Experts of a small language model.
Size: width 160, 21.3M parameters.
Experts: 40 experts in each of 8 layers, 2 picks a token, a sigmoid router.
Training: a variant of SOAP for the experts, 505M tokens, 7702 steps.
Below are experts of layer 5 (counted from 0) of a mixture-of-experts language model. Rows are named router (the router's row for the expert) and show model dimensions 0-159. Each number is 500 + 50 x the weight over its row's rms, rounded and kept within 0 to 999. Numbers have three digits each.
After each expert's rows: "mostly gets" lists some tokens that are sent to it at least half of the time. This comes from a sample of Wikipedia text that the model never trained on.

# expert 16
router:522487514480417471435484476445570539478429448534472453486472440485521486508516599514524452457542582503509513548528427468470528466451343583459579528483360470453570552489551530576454520447436523522476519432491475445502525549427462532566425612458458525433490513572546542470537478495554587340548587476639481463471520438508520443516539453470477497463506544437557442514538482525514520451544505507516413436518545576520522543538428492498442520545521480535504586418531539503521488524500589
mostly gets: " National", " American", "ical", " art", "ternational", " football"

# expert 25
router:412470461452446502580464537494549556529460451495458500570556500466541526488372581512449494436501499504468529509542497471503465446484423557494495542413488470411610529587587597561464499458564471551455497436543493387499545501444422437609404503440462515473412535502609522482408498500531494417507485462517495563484454402462478470449477612384502486498514586548470520544524407507528509485561498451477451405532496475523518461542486561506461569494517512458581571493520544476465463561540515
mostly gets: " c", " res", " sc", " sh", "c", " comp"

# expert 21
router:416482513462395447510605473485593517440460446553574501520524545431570510480498529486562467513553541467449507444467469511398458519473467547468557496560478500470541544578543596617517571541525488566485431423577502471554572499472500499539397456448471486481438549609563573449514497454515581501552462460553537478475496444449519524601452487552485494510552441538506486564486456522535487396543449430539431445534479507570560471600521540450467525497506521547436506425475582393544589534545494
mostly gets: " p", " P", " e", "ol", " app", "p"

# expert 9
router:437480451485470515539522441626539543453457468535495486473516445484562488453521481526474523501607494481510505545456436477480452435503493561487570455488542489514557564506606589510419533541496490503474471468515551518536538404443412478481475587519427441440480480596596500428449463510448555497540558506548451546519430417478463476425550496428404541466492578492581418530499476413542558455481479455536435500496466583569502426579462445465429561429520485506516461510584547431517543502577646
mostly gets: " St", " D", " W", " w", " st", " qu"

# expert 7
router:438405499378456502515555524556506507431448472498487461528511448486546528466503560480471478440630506401474505486569516458416425454540451487490539537522534481431479509578527531558451539550543525569504475486491566463593528471482395549584474490488402488428465558524539486433505562486497521490626511501505561486510505395486506545491527505391530474434463508472631484408525526430539498476532442504509419521557483506520500451544459524431440593486484457463549517385585571391475540546541536
mostly gets: " Dav", " Jo", " Geor", " Mich", " Fran", " Ju"

# expert 29
router:473525473439454472474608470541598490451506429626430452491482509548576543554486576527467518456544519470492422528499510495460402437503551523433559522426501403500587544508506549576438533532620476587496445501510605486508520521507503510555446454500363458491451444549510482542507500488541539410565543442505421536451465425452553464441448556557425510516485490507486471480539510485457568456470495439555456457542550547540511445579393539450486571504549531566538446476524538452460620476530540
mostly gets: " he", " He", " not", " It", " who", " she"

# expert 20
router:400461468478402468497520456518532588432473430476500415519498499450565452393453574519488490420555462427518497562521460489437407484504468540463575571492499445480558601525535532571500537464493529617468433474574523488511516481432481510564452545443402483368448511551528512497531496521564496433581568498573555527527422454547555455481547480485428484444484496460532465506593485467542527446532507477541417526549495552576479402557444540479476575476527495502470531424485545410494508603576542
mostly gets: " X", "us", "X", ">", " no", " us"

# expert 36
router:380465435435524487607559523547593503496524415473414439501481513496594482487504567509541459483506549467496474508488480507522486497520369496518594534538654400496553547443512518523508515534541588624502532500535580453604505566465464495510449579451405475410505522533528492468521545474458513385588490470499465527557492462530464472452504466532473465449530460443554471560571499451516464465551503468531479502561488537489544452572474523432476511426557463592489548469559571472498517622532558
mostly gets: " se", " me", " Gre", " De", " Be", " cre"

# expert 31
router:465448519486433453488557505445573545470420459546570458462560455543550565481434544495506491452558555472442414549461461512454524427429495466497574595449485364533550522579533575550510503405532533564486474490582434477606471518437493431561533585470412478486545488482565553539423479514471520492587486483538395455498428456474505471497471453462446548530553512496586440492549476423535567462500461462541433536581438563519480421531513560462491509503486436552511531453497596465515495576596557
mostly gets: " A", " E", " O", " part", " University", " World"

# expert 12
router:366510455491420452546545546470537492455455453504534408506544433393555458467438538526469466470598504497525450544450482445479403467466486612532504492604402471521566612589545540541468496506585546487478508486532584405596502494403437439551533504488481510473494498528557516560454482454522492514522482502465430463473446426519521478495490553453509543489503550450566440522562469515442523487592427450547376492497508600529480453513496514433478532471534489538451562391508541470478568592547505
mostly gets: " f", " G", " T", " H", " j", " S"

# expert 19
router:356463500384425458432536421518490536484490446546482464492511544425468496414393583520467486449579513489464457596442500444477457500517482508482585471537502441496562558524493557625446533527517559509533483492535489436518515459510472465591391528495523520412498564526525520503473559475476539415572522532554499545486494469462529459492595468453446497489485557488583497540517433483509556434575463512504396499570468485559450424510489517500531567497529408508511567456495483434483560525686529
mostly gets: " d", " Gen", " Count", "amily", " Loc", " gen"

# expert 17
router:454418447453450447466510460485597603402466438480536434443502494490514477423490564500429520468493480478470533517470587541430483432488378503497561557518542498497552533573543535583409495556478484545479450433544538471519497512456456589538432606494453491431550512550581514526460525493455548477551548512531493441505445391534499503547504536520474506474448557495576481492502430464454515481488416470522440448536498618530405457561376577483424534496553535514549458498439494386454536571579548
mostly gets: "ap", " Ad", " cap", " ed", " pop", " And"

# expert 5
router:435397529433360419535485436527541543413468437493481440524479479500558472444392501518450453484513412491500478531481535524488582492510482564473592473487416498498484569551479504599529604509530500543523496459546532487557486534497500491556509631398451443480426533493534457491424421476444617456541538479540508604508482404439479464473480509525516521497440515498604408482528536486554535469631456480542464520457494577480520488534469537499477490486530478561489474505490585424471547633535509
mostly gets: " Al", " al", " Cl", " all", "l", " ass"

# expert 15
router:432416501492441478459534541493646568475490415533576489522599500498539583464449543535518530515554474447526439523552485559440423439496495547469536525498518410534460510516502563573480565510537530533499550451566622496550517486502408462522427503399471506447526481520530523460490542487517413448544605454594495573429472474498549462466502502540462490501571491478597509542493560415532553474558444453532527522486504529504415368511486536502441508434524568470495537402522538477442569581612564
mostly gets: " pro", " re", " con", " ex", " le", " ro"

# expert 37
router:421501535414404448542542429548515547492433472551494455471536487458533552509491526533490534480582425519452556628455477470526516419462411584388546501590494462498528515491529484515502565526449586569508487493542498431522509536419422421508393564506378473466425540550530587507422525446583485441582474493502514576540464484452478530574447510516526397516550501481521514472529424473523511489453506477560402480517538545526484391530512528497484524455509469515481501404475547450459449607552581
mostly gets: " man", " Japan", "resident", "oci", " la", "i"

# expert 4
router:456477446455370506455538543513482500439386422517581369542550532416493481451514541503528459416580535461501512552508486558441485465514509545530580580419547495530527504497618577501544491564453496554457486458585579449574522495478475430544424579471448438418417434556562512510545516480474491404562509476577482532530537407551427475543539427507494560500494535455578462507477445495565543442564464476459471505542556551479461477553465503497445522412553471501506501457508536388482555472548517
mostly gets: " New", " South", " Cent", " North", " list", " class"

# expert 33
router:462451552451419479583579521541430532346486468519453406497552514434582552447478541511536497478531530569503428541500598480518447513540413519534539513589438449463549503506516591517468468538461553554447505470554559417498507431405453375528529539477434483444486520596550540390483512456525502488558490488561420522453544438540627448395483492535489427527468564411576474487527412505430527478507468496511466492472550488477429540536442578476486546460520451510469525521490497468506527542555534
mostly gets: " r", " ar", " Ar", "r", "gr", " tr"

# expert 6
router:533467502445478434494521452490576576397431451546511433475451550471539453490501550532563462431557523402541528571472420457495486515437513548502487515493432434457589529556551588550537538493456511516443507443562552471562498508415459406480445558450520492383436464461533560450495443462576554448555514510536472483523491486479617470418490502453495507445490475531545409501624530481508559400502473481520461455557510566572508421529471547502454560476472432536543483500557548437438624588541547
mostly gets: " the", " The", " his", " its", " a", " their"

# expert 27
router:447466497500414493537478513450568572464462436500502375467525487414537548466497550416481488465544515434499459555477532422481499434567499563442544542509528470484518634516495492579472515513523578575554463454582541444542489420410463499487530520472427427455457493478524463480508531459527479483610503522514453482517495436432539470615576487494398480464452527449517482519554480514456493448570470395533489445587511512534472429607441541502464502436486422530594515466579554405547540521576605
mostly gets: " music", "aul", "ower", " elect", "usic", " Pe"

# expert 1
router:453500506451423452489508502485536560433495444523496449485502484428553490433445594523433458483548501476509454558520483483459392468530414503484583545554501424451558594549549604593458582544504497549504518456541549446583513468437460450532468567432440487432469487568599485475451520444577513438570488463514455471500477436478508492508518518487433513480497515457540451523574485500471558423566461483505385464545484537559465409600418541422452568472550483547560538418488575393513518570586531
mostly gets: " m", " km", " ft", " M", " ", " v"

# expert 8
router:492484513498423445489495453533496534457342444511546455449558509367548574417471578545441450457543540413476509496508569490457402489500572545489508550453492502463551498486541536593483623524470507586517544478534505387541537528395498464540514557450433425523409488556495520550454460462540459502562446476522502495419479439544552556496496541493457504522446559465514474467604480474504589482484482536557389478544468531512482514547463504416474585471546596569487498462503519458465515616569526
mostly gets: " Q", " Sh", " Har", " Par", " Am", " Ph"